Experts of a small language model.
Size: 9 layers, width 160, vocabulary 16384, 25.2M parameters.
Experts: 40 experts in each of 9 layers, 112 SwiGLU neurons an expert, 2 picks a token.
Training: a variant of SOAP for the experts, 242M tokens, 7392 steps.
Below are experts of layer 4 (counted from 0) of a mixture-of-experts language model. Rows are named router (the router's row for the expert), gate (a neuron's input weights, with its number), up (a neuron's input weights, with its number), down (a neuron's output weights, with its number) and show model dimensions 0-159. Each number is 500 + 50 x the weight over its row's rms, rounded and kept within 0 to 999. Numbers have three digits each.
Before each expert's rows: a language model's description of what the expert responds to; "comes before" lists some tokens at least twice as common just after its tokens as in all text. This comes from a sample of Wikipedia text that the model never trained on. Tokens count by the router's weight.

# expert 14
Description: Year prefixes, dates. First three digits of years such as 199, 201, 202, plus month names and separators in dates and tables.
comes before: "0", "5", "4", "8", "9", "6"
router:470477463513528492530481471602536617397472485512510535546439537472555470447551484523485525499612542513440517520476528478462491540552565450580457522571477500489470380469569569515625519526465491451490516578444497501528510487464458479511513533464525549531499556492462459445503491516456618433475522460515507516567513542536499523613370402544618593474506414562396507492501459490520516481477451479535607546482506490475500525451405384524457480392363453497498504498492511545520518492464416
gate0:526570375451540485526527511580493510385448495498458512582540501471434542540621518534454446480466402487554535504464580504564475427537515551493566449482471541544509495512464538480534513600574478528607455533544542473548486511485415501466549423502445492521395540489497582554463463561583514472423469563505575496535467546456504467560555489551409513559525542589461541497400515524511418540461460421456493472512572536560525469481479514568432497551575481497534529475558389481409510395548491
up0:474475521477495453589649499554547480427641489494514585461499562478555541566484557537478410450514531597580505468504445503573486468556461479565513437539586515455504443469539599481493534471543538515581588503488514479513441461526516502508513465476473576520412509486442459492537540455524469518484519511486507538490424483454510570455475481507428492579444507544514515536504498612526517557538614514545494523461474325463433485486558408490592498523425603420456514579555493523524533556539511
down0:458519450480500506459520488401537512528444421429449452581501513459511431540491544511518540444562416488354553509547565510429498522536500452505458495602502550494566478499429473567548480530425519556558514574517494465543552467550598504435570575557356434501452488417409496499536509593536445416488500534485517522541535572509477461508474525525522484469540549518484555577582412562536468524424494468583462430610486461502597518554493458484506463551531493520477605432431527469491495477421476

# expert 4
Description: Numeric punctuation. Punctuation right after digits, like decimal points, en dashes in score or year ranges, and sentence-final periods before section breaks.
comes before: "\n\n", "0 ", "\n", "1 ", "0", "000 "
router:475541462502558460500427523598461559427489591445462478420487473580528552450511461471388419476611541425494525563490551413477421538493499490508546519515538598556546469479500480550584518527461427630473510518510561495463490483435531443413568523499523551516495556432571505500541461509483493497465448495474419540512538508536474478521388415513581522526374460536520457470450435548506429575484443448528568534473487533468466482386534429443526537412432530523511470590400500499546489505498465
gate0:440546446481538437468465496497515577441452533531508502570439568553528401553500523437459518498586533554524516495456509553492474503633420452439540455551525457525450516524491449461441482502506512490544479510540549448445501560532506564592499605504457492430457538584512455525441489533551513436445534489525428475450423495549415467466616441568546393628482483484497489477451564445463480405486443452568554491517468530447528588457496548507428511569531518486479402553509394372467484471544534
up0:484490551423571520541511561465568416481509480475471452566446480432482517487538420488477522504405580447498406531588468417508531427514493458548549463570504441476465463551486575577442485510483443461436508432423406466408368511492480498509469566514406521446454461456476516506526466452443464490535557497492629419459494600565518445542499591497520554462469519468417478531412504545491500457499454525494425400528454408486524497550605425511498540532471533420550465559533494500505544586471498
down0:574478567545549490608552476552528437580423538515443466535480596531535355530536429516521522522558549504515398435487503467510507498478477544519479505519467515505425558541498630473556520498428498536510577528508399475551452616505505534511451492486488507435512577538446487514590478462434408541547552585527475573519440428462476549454515654481442486541446510548554544437565479468547476476574448439473509434510476560459442455499582549483545424489509542528519522520547443492511575455443449

# expert 35
Description: Name-opening capitalized words. Capitalized first words of titles, awards, organizations and events, such as World, National, Best, Royal, New York.
comes before: "| ", "(", "York ", "States ", "Cup ", "League "
router:444475451531420470511506494514556533427439458428453529457512509482576471457558495468541491457498612403486610506456527440444442491497450503639490592552528551542587543436507529602574614506381501573478471519453497580398522468457502456490444544574480487486442530481501478461554486515454563587550451467532480603561508476509495515554467462494471572523452445495441520504543456528477514501500474539516513524491497509474472549457496449523436556498390511478509361490375539496497594528456432
gate0:369568536575459472472446536409470468536496474429496587561546481537492567505484516501579469486483529469535495427419492519513470575486505513527530487464485506513549541415490552555468447405522430555561463488513469419484541521397511528536463484537589583577471529482532537470404505528550503546451466454559556616418501476566483539525525484463611422495416525546543387470495474576509546452507578537508450470538549453587498565589480435602573484515535471540513561388520499446455494497522549
up0:483456551420541521455535463450411544478507486506530461472490533452488451448485516489438570493496455467489464568508508415510495467499512464439492469471429449452472461471546445374600443595452456502521502492510487534578460481587490471465611471563507468515525437487419473521473556461417482448425582498414508496548486464457528422516391540539414515591523459405450523494538578498438507554482503441515491591474559503474393449454566534391454487574407510544467483578583398469554441511490549
down0:581494523506518492561435441519530538531404478634509445565462448444554493560554487397497499482473403558502429478467576528553443480504518406562507570472584473459446476556432475402481516538501503551484520530511405476457474530506529537520461517574507537470603483530516497575460534507504489452488472679470500493448456459548555492493449428477545427485577414501468480503473607462529469445454424478467493445574487530483595493459452387435527466419524456538566484527512511462447470568478433

# expert 22
Description: Nouns after determiners. Head nouns and plural endings right after the, a or his, such as name, members, species, version, chapter.
comes before: "of ", "in ", "and ", "to ", "was ", "for "
router:503481493453486465659390529543507545503504579504482498497506437453524423535593427534432424467520502512471533560547605482499516531532531426551483506560592582510413457479546482546557556498498553565580502568489557534483514380405498470534483520536575475508432502515520521515536457579447557515527426470560546528478549500550496504537489361484486515446482494482451470484486396544581557553433428503592501522518489474519502388510399482484526596445528478456571411533477479458519563526457474
gate0:559516511471579477476436530539425536489529601560448509562517483469569469498549428587504505533529471414486447534538577448467448473513529539468543438373576496524426542497469588449399510494414535483491506495400486533548524502545475499561471431563490596492378472439540503525481430539500465376506465546492553519466583479509509457445399484488483443452552547514498466484561630574587558485546417534482464531579443482490497508475482565580544492546485560551439520516541501439574495486457431
up0:467510458565532481443543474559412527535533560468472493452471446512598486419529399505400557542531544503502573489511422464538568535397499566490531461445492512425415587536482570490433481567500525509486523524459501507426552430549569572443525488428487499598527496504505465508530498507589507539484513504523483480516485517482568525519595465493645499439520428529502620373480511535503434480454503547420448459517433507484437452501427565501432470527510438572492329521511489503445538462507544
down0:529444490375460464562493574484606508504507470584557549475418451513559497532571551521516565496361436521554416442463529572545507554506523499569476480495493501612482471430514491509453487554548497501459553483549545467445564518493520515552468533449490479427541514621473636496516562556447583435454466607491502483436427474536537506558509479433575381582467535536495456490493499452554572595514524432463505571588528507475546520439565523521537543506473527497510550465563456492500501556431547

# expert 15
Description: Word-final noun pieces. Last piece of common English nouns and the apostrophe before possessive s, in music, sports and school contexts, e.g. track, school, Miller's.
comes before: "s ", ", ", ". ", "ing ", "s", "-"
router:499504446486483501570484535493545556525533461379348517490502515485514444550558433457451474473515578449511558458478563411431472501481523512594475548489608457508537513463509442542553526564513493556602403425447550553493521500478498530511541539539488519467425617542487452485568415530516599549509580440507511561560521467465427473533490456431522512534450388520457505543493379618514517555535492455530583495423468476451564457509499424526506529447508433497532452532495427538491581548417490
gate1:443429502480479463462520489486564585513572511472468450508433476321463468516477570499510473509531512506487497467514474486466467406535501472588521517445458560543487467469587549527474649449488427552474427523406526483466487462473487494537494554515551464552512585474478432499378459461569525492483448485460504438521587469537484421507548594449364434491482390507523429535489475457548548526522509457499390531467455511641552436500475438488515451445537484498446476474538547481460560437571470
up1:536429466503463453510463470467492594548524516465452467515461420390409472562430513471533509544520502489499533485489463495493504436470451444549488460564466559568554479507580486498524515428505462517489410518480559490439575473435422433526523566458466524539532509492415513539384517529548627576468365544538590498476540571505429466490543544433373473454456485481586492501535503509394533427503530496520478580378479446549439473534441458420439493445511402470437467497497538480478451509483583
down1:444474493446559555422503510513562485517541504522461516478522447556526457545511516497428539542536584514523406516528443518452557614477559576501554472420580453461406443545542535457460485505559563489549498514515561500520547505551490455513580494465478568499480444512462568467470428407511551598493581508449481477498478429457518376534538560456444450481410388578482664490465496501490441507501428452452523481473512490524503557517584527508463507512478581448434452477589577565544550548418585

# expert 32
Description: Active main verbs. Finite and -ing action verbs after a subject or auxiliary in narrative prose, such as took, began, wrote, has.
comes before: "the ", "to ", "a ", "in ", "that ", "his "
router:500508466495572423475280498607475564468485491479495519551479556429574473472574412404434490433518508447523556540399537491545518493517525427494443529511464449525471486398456474506558506523489491460441475473473527557496501400485530447435435616463501572480475554530571430494495457574380503516494515447510474512504453521498453515540451540533470554538450454507418465522539448557516489563513540460508566491507383445462539588435464441448471546401488466506537482450519474518498506564408488
gate0:512485531533431472452438557400478503445455530488475466468525488519610443554489539455448469479518519547455442461524470437529495436530458380532575531462427404544603473484449495402565539577526543525426452480474550507490437504494435444465475525525499574546569454473526536477409532462475438602463608447547520437502501546487533532553490467528470523469502489486498435537558498546515577553580547513515515484433481572645612513467533428547538490514486447573480373506435543538554515469528597
up0:465451538510452510509490478429502481472531508499473457526451551484578570512518470541415441399558541513533602548559548424444506478486512563508505477451512499478454466436378487587544443595482491471524493550509430454458439528490548434481543418504576476477542578462515566558522514533425585526490509558357522496461570469445472531446562461526507569488513628589457493479437446427566554496417449454456520559553540449491540457432624510399480391452528498509533504524523555468508446498514548
down0:460469497584489548491535442426476472529581546466430583542418529483588502599459551540513475554621581446544574448458552478489524554431513459526524607442500487424535580496492498473468440435435533527490515550453508447494486518526609467534508492470583479472400575540471496476513541521492530615490529531539394533477525396481504420470485451503547469508530555602462538428550470572444482592529604568389549520531483516494462494461506439480511491538434469414501549491550528502552553539517438

# expert 11
Description: Digits in numbers. Single digits and short numbers inside dates, years, scores, times and table figures, such as 198'9', 3:'54', June '7'.
comes before: ".", "–", ",", "; ", ") ", ", "
router:435506409557485440483468529540473607513458525516461478508474440474574533473507472479505512464566518484522549473478578454423460508568487479536447543529515496516500549453469495500579535530482571660524400466506583544477575520477561547451563518488509592539445594466534485446582446631436504461510515502658530515576533524484450483536403474542515524506468390474520494495505504480494544525466553448528604531479400453526493513507408429500476563548520515506539362520565433529550515541430486
gate1:412488568455495493571459429437569520524406499424479465468471498463512533548468466526464480400571518540524489394516540575500463561468522436553535479550476468538505403490485521498468543515430451565551545468517526511530653511508548529506566509506518598513519392446559530590516465495436511534533532594557429546564550465524581539472471505579466395480538419418515456498449486538434451428467572574502493510496502414462443549526467443552395502491476541449562452502483411493415494567449526
up1:575564460543487481505565535471419538453556519497564541520464566448522479483553548530497443584421447487460417552518531508481520462486437557489539587510495489473548628519534501490513460459525518454518382504417437502508351489499438434495431424482447398523429585591424438467499457586518538560500545476550519491452441568437418455511555506462470555527448515558558473553480541435582503558447479479453582547545473575444544439434522468489604488487508530525440490450542506492586540504565494
down1:437550442480522472605578576508482537521485455541469433535627530491556539494513445495508488485509448512513568456473535475433429428503499547559446427493518463497556488553522451461493600476551408443613613458556393497550661542584537510498548531412459493527495452497485479549534411511500606475569534630492534539483508536481590385529573482551511494468534519523454513466465510480523547482507521557455527478543532523472427551477504595560444483554415495486445451463491484527465467505470546

# expert 34
Description: Sentence subjects. Subject pronouns and subject nouns starting a sentence or clause, such as He, They, she, Engineers, and surnames in rosters.
comes before: "was ", "is ", "and ", "(", "of ", "had "
router:474414465436458411517428500584518504461478454500414566435485527445548457434509492487388497462529555513503542566434523463481513505565605454638466488476496522519513460472499540562555576531458580577411473551432516512441527495447489460456469519448528512485474520546533551493528458529431645491633511476538524494516475445493491515594479493554433607557471475489485579463552422599566569545450471505542515431458471498531484534467427495464441553533473473491519465504473410499496469584447389
gate0:540471539533533544501531499358436484517489406496388559495541520399563604447409423510490501449526521505485462591476462524634584529462564506462533549477530462500594482555602420506519557553463487484533439553460470489475434522461492441504370481423492486531419512563398514496503579493494517502488546475526522473590449588472482503527507450487525528469570496570521382558470518480544512554466485567512557482489442477447549450571554424467522473511477434466472589523562498514509533498419543
up0:465503475499600435491488475398460454492480385472546591547474628486513597389448510507404582458473528500573493569544505442591534505491570530500561541522563448444501576478544513418516528557506464511574479513477440529460479480507486471426428510471470472509503549542528514503440549544463590496541533443556587494471490577469424564572533441488498514490561560493539523539516430454538556495539436572457488455503470451428515440532589465528469458546497395524514590544568521541527588472405422
down0:366544448491522505565543525539496423606473485457509459537502561547634590499474512506537503535469493383450481433457507516525447586554521502482525524517473473502552484435475533512481483553545399482470461464552502456537560490515566523502451563521486523433493536388520552407394501480584513581553490526497562586502536444463566470489530521472496535490566545515616447471539534559485531513490517520410374455491476480392514454480499555568586542545439485468530498579491609434545410489533491

# expert 39
Description: Word-final pieces before space. Endings that complete a word before a space, often German, Latin or scientific terms, such as klar-en, c-um, nicol-ai, -ium.
comes before: "(", "and ", "of ", "in ", "for ", "de "
router:532467518488546466559522485536492537477514486500426571466497489435574487483590504423406448421541589473532570564404487438483546617544484450488460548559571553573509442418569501595544511484447451552537456459398503599465538315459467467458473499434492557511524534474501506496579507495469567495582445479550515534547498428529528489522482494504502539507468471430456503497523473526537557493482458514540551538527500506506411395468431386491432528543496527395526430523451448476530557458423445
gate0:499454415541458520568520446470546488422495490545499497444512591421495614493459586551496571602540577478431558480482454479450499509514446467498553581489563506458504445466476446568489674489534506540462415519477484530551496501630500482457463442440537461539468515461412510424559460515593620498484535450533490462432527476560477489517652531590530563478508454555482541510497477518509478485442479509492555495523427450474484555499459460533431491437449482468502597559461566531535441489423447
up0:477549530518443486467437554543577529515508485538457673473607456543482521523550546433557494448474451546490526504401584478481547555526498532504550546531490504579502490479502545485498431387456541451522482511585519586456434500435511523482615490513415503613525495481482549514656543472492448515521542469476447464517524483536490555469546521562413387519406570504412487474485595562517514525483491504544496501474431538488458459535456485538538514558503469533501465543573439481613531541377492
down0:499515560522474501459501558559475571575441510480472565467501367465466564430490451427554501453531531401512503580476509427534527517549573577451525492448477571583445536464569478511602461451411480531541581506505408488464507474383487552496586464562502526601420469503566581517586534539570480567503524551471562476505524447475494487493444495537590514481487595486442425510555496547467451517510505514517479475567536500504539373496463532402443481548468466491560527471470612496585560560518510

# expert 0
Description: Relational prepositions. Prepositions linking a noun or verb to a following phrase, such as in, of, by, from, against, during, between.
comes before: "the ", "a ", "his ", "its ", "their ", "an "
router:436518456569472485517316502489475547471474516506474500458566544430556508498635414481424482441591589519491471448484621439476494562599617491466544447490598567532541495420505492521563558460454466478551468539476545516496571527466519491492430544530527583569507566497497492467554473551409462496477529419500540479572477506463476513524448504510557572537491480508518521509502501564518507463473472475572552466420476479516499443479445424466405472389438496413627493495463504507459535480557465
gate0:525526675545512505411333546533524432543513463524468479509506484466467484565564522472597428511481557492480533453455520525546521502457521566468482531488459563527467500479477444500509455488489466556466509514478466556493398555433471537452425532424576451461439561565452498433439563525402487616497533599526574539520490481383503529529437572526523481527466435517480511507559460325511497535508498469530527554562513432543523566496489511456514498466506541420549464452502529436521472425576548
up0:503490491488517483429393455530522531527549534484501538520483398487455428519544519482427533455536517441488551412551578573503527514457525526522447488478454535497413554481611445504537592452489486496497443423581468521545444563479449475474391513519565494326542480484430505455454439522479458491501512538563479486531450473409504534505490475385405507442467505555527508584522425422594449499565542499551528571452536388446553485426486498458491474486447555452532505535462423421554497415574516
down0:483470468488440489496587449493552511510448485443503509536470476520372613502530435461413495603596460517504508523488425410442492469531534454458473469470482414458504432566533569499515466595496409477513506510443577450515588497499511409600547525554485459500520472488448528547559504468503520486531425466500548498486591591562471417488589446459556522513583538473541494482529532504495609415517542518425511466461493545531444440524600479612507482568595482483541469429475559564458407569505498

# expert 25
Description: Word endings before punctuation. Final pieces of names and words just before a comma, period or line break, such as places, -ity, -ited, YouTube, February.
comes before: ", ", ". ", ".", ") ", "\n", "'"
router:416500482499439402552440524533557513529520512438448503449469482497575502494570470560483504466577519483510537448465645409457492465554573477508451494470580530507508507448573480503529531549464519531478471472483489519430554381497465458457513600515485463451481584530487488450493471620467526501566490502544449551578480455429418489492419404524452530511444409552524512431482423530548543531515496487529688495533531459512493508493483330469489523512483488446488405489435397526555510524487478
gate0:482603506485629525538487499468510489556429446439548603532483467470459545515528488536583503404441506511522501482516565504478413508501432534554364530487450541488537511472546530526450527443490572534450517486563457435481461390484549506486545524577510484616463561425505531559464438551467492548468457532592387390480510433461504467526489433557454536463511442553577502428515487520419474514553424465436525536524567454474478576574502527461558514483557364489549534457585510517466531451521448
up0:491543513488506479441547599515478378570539462552477551420449416480549467495513497501488518492486519472456494448463486572456529569509558502534560432504637451530457463430453541529527490567561544482450483490459360543578517565489451493412439550580573562416535470533411494457564490547482488493528487551436578563487488487473487643508495448406558481575476465518461509510484555533491495490437526487524520472500520602513534470493564570611496460481405532586496482558440458476516487550397565
down0:486425537541449522557456482497511575447427512581511456519482526591484446470560420496418451555531434515507488531525480516467528558451446420463560495486521473392485587465481488462433468412551486477501588630489544491443492526479575472529503522593496425531526423422455602502477534560582550462522511537510471542566508556507452455577495595553489414506447635526471421502458543449504610532577612441559590517550519491506438549492462431472498491503483504520455559529466457476522445470543463

# expert 36
Description: Place and nationality words. Geographic and nationality words in proper names, like North, South, York, Indian, County, Catholic, Ohio.
comes before: "(", "and ", "=", "of ", "in ", "States "
router:516461473445483449572472474559509540544480470496480518469528615481554502477551465534420528473540572461484513547433596477415527513574506501545519559488497526518570502367624586590510563481485569540527431521484526553485513444405432460496449453483489470465479492496446504436483471491482608440474462431575475553528519434531495496569465462524419603525426423535502520463460453519544571478502360453535512533480443547451424548480381448497439542502398550437521474514447433496507514523487400
gate0:489485448425549493524444490532563588585474514434459511511444496503510537440370541389562388500527494466551523480506444526449549467535421538590461492513473442455490470487551483582453526459449589591562592475403487517527464599489521413617498548399514488423494542587518548535508528454496533458414539442449471426431551526448509466495489553490503447491509466602501465505450435510503439574488440443424532430456450513477443499482425463488432457553519462558449475454442523521461494488561541
up0:501447474478525500475504477576365464499469441466478474392471489459469434531516524664526579534407565478513463602475482525412517600543498489413570491534404528493505485567459570443523438539520454459527519524500486501481514486564480497367473434522463545582445485539548512488530476443562478432581497557577556526451503547540434494490463489480467540548569500416494612528599460518478493461539571551429557478524595575454517518519562484454494578504583467529517500512470520519563438487441454
down0:433471549522443547577510495558510489452542536507491453446532458515443494523440511529451422534464528513469493561500407533530521514560479432556555564575508534507551423390477527553523526452395463541507463448418475489524543534403518532449442458508484473542511463487572464550433375457458512508576436582469529525468467493445494523511469430408520470528484650586504611509477546436533563514484510536495579472582514575558504450496515601442576489639495480459453506494506415473437580480451522

# expert 10
Description: Mid-word fragments. Word pieces inside or ending a word, such as ed, yl, os, fu, arg, often in chemical, technical or math text.
comes before: ", ", ". ", "-", "es", "es ", "ed "
router:472557474484573533565475551554432576473488542482476503461531511506551417482554470403427528467536523451490572555522650399378499467527513491525456544480543551530523507467461471555546515434476529526524526497520514585438588390492506429543468472500525498550524594502454413513543463620500515528553480504513465482451504430496447515551455454542496601467478417487409525463549468602539525495434507484563584449372451531510491447481453410499484575446483472522483495552485348516532512514529485
gate0:540494490508491482511422512553462571505444555502444478527381427362496510566513541417458544436438515457505500487422410488469429422421418518469340484458489516443502534418468491477531532485518522429554469624542505503465538544427593483576531479514526448540490472475492491490509454477418547500560448583524485562508504529476528441516473555462408540493524575470458470461499533469473515695445532496479544455495435513546403470475447520530484561545503572454460488503521560492408521530484487
up0:445418503457459572554562524496465563507555459577570470588457521568526490567496562565495498524530488494586494447600471511535503530519565504474560426508479581392511483514496546539483573452499516523548616506512439528567477527521420520515327457497486551485491519499488570533448509516523501490396510567514508461476592509497606483422559505448506480379413608447416489484494486475530485487562507471433389553470464495479421508430441519497557484531481487522543502511524428508434584481408550
down0:382482494589472425496526409479486498469519486481445545502488462464559513501503534494498500537449450466552444511529436516518593502476457504450458465435498469417538355436473582489518471509468454677556561567538540481449440503469466502519398496542414454517552446502561516562447431516484556511480473558544458422445517499481528563537502474512377559504442568532548461421443559389499473506433548530569423476508476516421458477479513476442496553606545591443495488512499489492439547559547566

# expert 12
Description: Table dashes, separators. Spaced en or em dashes, slashes and blank or filler cells in tables and titles, like "Games – Doubles" and "— |".
comes before: "| ", "|", "(", "\\", " ", "2"
router:525516495454566506536489504515535549474496475517450540465557534539603484487606446432484479484503500526492562536455481353501439500515542463561483493542472512574490462463505528594560523499411504665564480478445513594389543484429499474560440470463497555488488533482492474527545484589478549460497551502490475512502451464470512477491359478528571531464503437444464530525472380594523433524432484438609616554459564457518438507530476381475446591485448452502554502481443489460494582520506478
gate0:532458454492533516442534519560549577541520515531528524488525616517498485466519487413371491632430535448518558567514497456522497492514496466519537531506490549477617406552517471547526520543418459466506562520546451448492488492494487489604493613518495565548491603575520425526517528540577543435478457460444518496434412491541462486460533473355455544570524521513533508517447490455544557521441488588545573453455476578522501477411590472475464455590419425559427517473498488443498447423465543
up0:523500466437487510537518493392403454477533483505529484486554462424535421517505497511620539418615419523463478475542523541486470485438538526503477479479429527544409504401467542434475535440625588563523436498521496506440450422478537511473517434454527477474565530487445569472482514445467512497500528440589467452570579563543541502514436515698516479420423456481563465542518475590465450524507458473407460530532508492508494440596447570550572535479511537475550522500504467575494551518527544
down0:577525441485417459507499444540495518529516440546500576542602480472452442573497430501444556531470529483513501491488547597513480478465467563443438538541463525432576500644469616515499557474520619434455543521435456498535483562371555448486510511501450465486406463523451459519459491452544399510502522456460467522356419489544461452495527475452510527568508560518530516566470493506442498452469541483478480552487431552526451520442457639506475473499510419477602504576495377518523506448527495

# expert 19
Description: Name-ending word pieces. Final syllable pieces of proper names and foreign or scientific words, such as Mal-e-tic, Luk-e, Canast-a, agil-is.
comes before: ", ", "'", "\n", ". ", "-", "\" "
router:506484575520487431530444526500525574387398550427485563401499526459533444487546510469476483476545490529543484528460530511466511439527483456470459581503476520636442475410569524493489538484478455505496379598493498489480508477452554408486466536500507458528490607495527529464540398559475500463594482516525569539571484484471416480546430448602488595514442337537505539521539518552480502493494439504509677481525583527463490510450468493542425503509509491462515414531519422455481513565496480
gate0:496568614500475478443573567432525537486494512473582432466431420434490566549526559521468514429559554526507391555466457565518518465508547561566445442462527461564477450528390524544451511451575559599471573472504450503411598480389474557534463474501455437593539529520500542521431554483563528445536430464521516413546531581539532481537399462442527500513505387519620472424556509496493474466509467464512487539511444497485528502416488525446454446522504408469529429472530502532493542511550451
up0:418508477503601500544557443553418412488524408469535516516521548520437489488480617483461515529470477524463458495474497450471600487585472468433389471427452549500531468493498485545526547468398510459474540506522550533469467457481559507626499475481445518535459481470464552472504503518609494532488508537492449547560502541445392457454479542478537502486539461511386602406517544450430487602474465481470384514586535485488530560470412409490460503536544381432515502469452608418515485532442494
down0:451538488519566500549493513495529507471492505534456489485537447550506565471525545480532523447479515449521597540590531433526476509464575496462450525502445471519489462485472404480547486476496488443434496502515532513509563484336437476474381481496519583507526455522451436548572401439480478575498533507499488580378529464403513485534443456524519599457498593477400487404494557572467546487409622484527485407494578496548511619472462493404436454520540505463511438448560458542482507425424552

# expert 6
Description: Nouns after modifiers. Modifier words like final, football, political, military, and the nouns after them such as game, team, era, especially in sports text.
comes before: "and ", "of ", "in ", "for ", "to ", "with "
router:497536527471459444587486437599540545515455507471431502469532501400513501527538415475452423468543612487536598533484536500492489520525471518551461543502614469523529510348534561574588530462441489557557482467422629493414561433423434525507501527513476529451506529489593499488595387526489554494508474481579525478479531550564495445561482436515535538404502473554452438526524474485520533444458462534521495449502509541457516450503481365425468531535421446453540462547466469475476566501405466
gate0:511475513560471492467497417479429511501411504470475545502539500495452523591470418465450491500387453469515553464450472575521380575479507535564568499489544452560514593388499629486552478529511438499578555520445578520564545511519508560568440471564489476597554520519547434558523524445550513540557422463480408599518482528498520465490544482467578457504462470459477375511440493482513519483539469590495488506550574473384527480537509481496584434473582525522570503514398582477529527534527424
up0:532507540559601514575573448524418571414510474466465436505523549497395545511507471433577499486582514586486528548500455480559545594510515544406437498530485429503600462379536506507508473424558476450477504429493549575499474522454525458594497528565506487558403440610487545472474365536515477456494434537528516561517494541631558479531458523523549538518471573501519515483507539473545545506515426500519506447530514464407438496577457470575480451450593497448510485515499456552391530513447484
down0:483531460485550498567469427454504402481443574505529459395416550502441578566488448499525546563485455526566536504520440530480494440456528578457471505573499511419582506501485557459497501563563479590366579488579538534488458487435398552453473492474406583488490462402456543504449462480550487522484485523445569474428527510501518547545586481586464506442486580464528556537607498492530569467498541457520516496523426480442467475526387422527479567450490461464497511510596414503489527559415574

# expert 8
Description: Table header cells. Words and numbers inside wiki table cells, especially column headers like Votes, Candidate, Apps, Result, Notes, plus stats.
comes before: "| ", "|", "of ", "(", "/ ", "votes "
router:506516447455532386649528487519502575513504472467437522475475485482512518525524485494459425383528542477566499538412558473501408534511488516606410489503486562640430509462520490638571544531428524605523499546481559480451543381467478492459449534478483490498430554450521508534537476496441601488517558422555509521506446523487497470602475493511491517556460361500466519499450439518519479545532494464509596569504512463527420509543469454454511545505471430527540499433474468440430578538446447
gate0:527466447549393470569489440585476470500436402463492488499522463557418446536529489577535505543395433541486544518595526584421546497499500477481517399498545537459493419475465428510543522499512516568430425427433610434506500464506444519430514588508605417443553406553485567491457520479399490436441481437496579462554482476473540431468445550534583523441449478575460483464480461493450496516490570476525593537536495475417534456500532522415511552527454433581500500483483475578472548512514537
up0:512544560459610560478511521478451527542569566532502538464513539501536540466456552466528401439620516512530524512442502437550528521480421514535523532601457477494455573401576514454447570534448466489572534519523441623472485489512552474518504465416423546590446544510597408539441496503557495550512508582515515496506507549584512510492575440536477441488521542495559533587529546527588548497524495426529422447490423576546508601510506477562450425542520550425532552611486573494535481466491591
down0:427391499591520446471500470507557556366475589557519456443472520561507537518523459458451480507600554475435463494493492576538444450561569568477531602664442480441529511547513477510598535499433454417554515457471486580601505543487434568478506504495493511431519528417503495417506538468506520551488533467524501532503437487473581535576603475582516473482481548545513422538453398517518397570545513491516491456532525527617519535475584529469489482427578526485472524536527491479511525497459459

# expert 28
Description: Table cell pipes. Pipe separators between wiki table cells, plus semicolons in lists of match scores.
comes before: " ", "0 ", "1", "— ", "1 ", "2"
router:517499518484441526497456531620443592429463464493412503432581508478500518450532455503484494415487554507468484466456576409481472552482524474485461482503552553501501482501538500486616499538398533592488386516532501605447484521440466487418576551508525488530444594416486499505458450528480598502515418478492439568545529438462495459523439441529424511487393488487384507528524511537540477521373466504506601532468496488516476452538366379516493516432484482509555467520500491484450484608434533
gate1:508495433588516451471545549516501451452523371605489481494408524479563577479510448473525529449539463531526502406499461508540495525494549469542528521442422517514457526452483568595490526428500499629471474440486527528388494442554478377505488533441481472523477507491486472509501409455459509495471556431457506488487631475481517489456500655485569574521528506536484533525525587433448566448535604469494510556480495406503566464475400439481473589431510537477528572471447587556516415518521507
up1:465413516472485415618531523466453551486453491490579444500479511542500478588501538525521390529525519549509461430465546459505554352452481469489530529541594467576540500631473371502408442527474475398544436564538486448510474497631461537470509600575452553495492506508541439505463574547529518473517432439518542458532518480521573544545530453556492467557492526459541462565424474566499485530520534459485443456558555502542414462528561530593487484549462416528486521540539490485470540412438501
down1:502495464541473500585493274465517511530492453462438563500459447503512519476485482512409460457587391480510484588489461478554532488548486487445483503494436475543513426482461508522491560573524495545465523537490576515534542409471492517510506539501454546613447518517487511578513407536518484494537551494401554538564472493544452454505494555504467503520554467441543396546422399466549503601558571491483457523453573462503539386554471539430497523552457563499615516506547543515388561488489443

# expert 16
Description: Passive participles. Participles and predicate words right after was, is, were or be, such as known, used, located, named, released.
comes before: "to ", "by ", "in ", "as ", "on ", "for "
router:510503503595563438576570459543443574482487524461427554471518518600587527494605433457499485402515547494504443427433534466436494546513526547494453474513536578532540544326515437535508521526473532511517422499455484454434481415524544437473499487495534516479529538494543447372459487495437568503493452495545528584450433508540485436608427411516547571523360463475367470524480485469557533538506540550573536485472523539457498431456492455513516548541444544560572492540520475471505531497476466
gate0:488491499520498423525470482452468620376538527581428579555511553517589547581475520552559510354526506406479472413566502480564459508507492541591477501514453506479564557476561452393486463475441439493484515572540491500370521401539423475531533586447435561455489518479479424459522538503426526481460530500509567416540506461473521500571534546469577453543473476553541437584419508454436486496619544471508504461523507483521498550444522425481564484511530545538500539516488502511523494421530596
up0:426331398546468336484529432560558487383464434524499577449512485524494509428546549535589548494460516438434429477493498500498534535495535482489523420469479448524542542510509470441440515525497449548595475521416473496430430433442486508568422529516458508448522506506525461539507577513424564517440504547571566486479466489495587449469527517472502558480406477437485492570423586517483506510509537543556501418549515515525472463425543468472520502504473556530526533615509501403533457385487485
down0:457483415484560505451412559547552571552471505531509476401461441418576547533554450456498444580534497427535513480458441491437437557417475538576505502525480582505563469502490441539478484496552531446540512453450465543580491532452499504490394608579555458610470504524553505579531490571498486503524556497487427498428433512457560440436551474480522546545501452420462483476472528456425454442547538441468506521465561552522469601513558501508590439473502568408456562476362507526400542505496457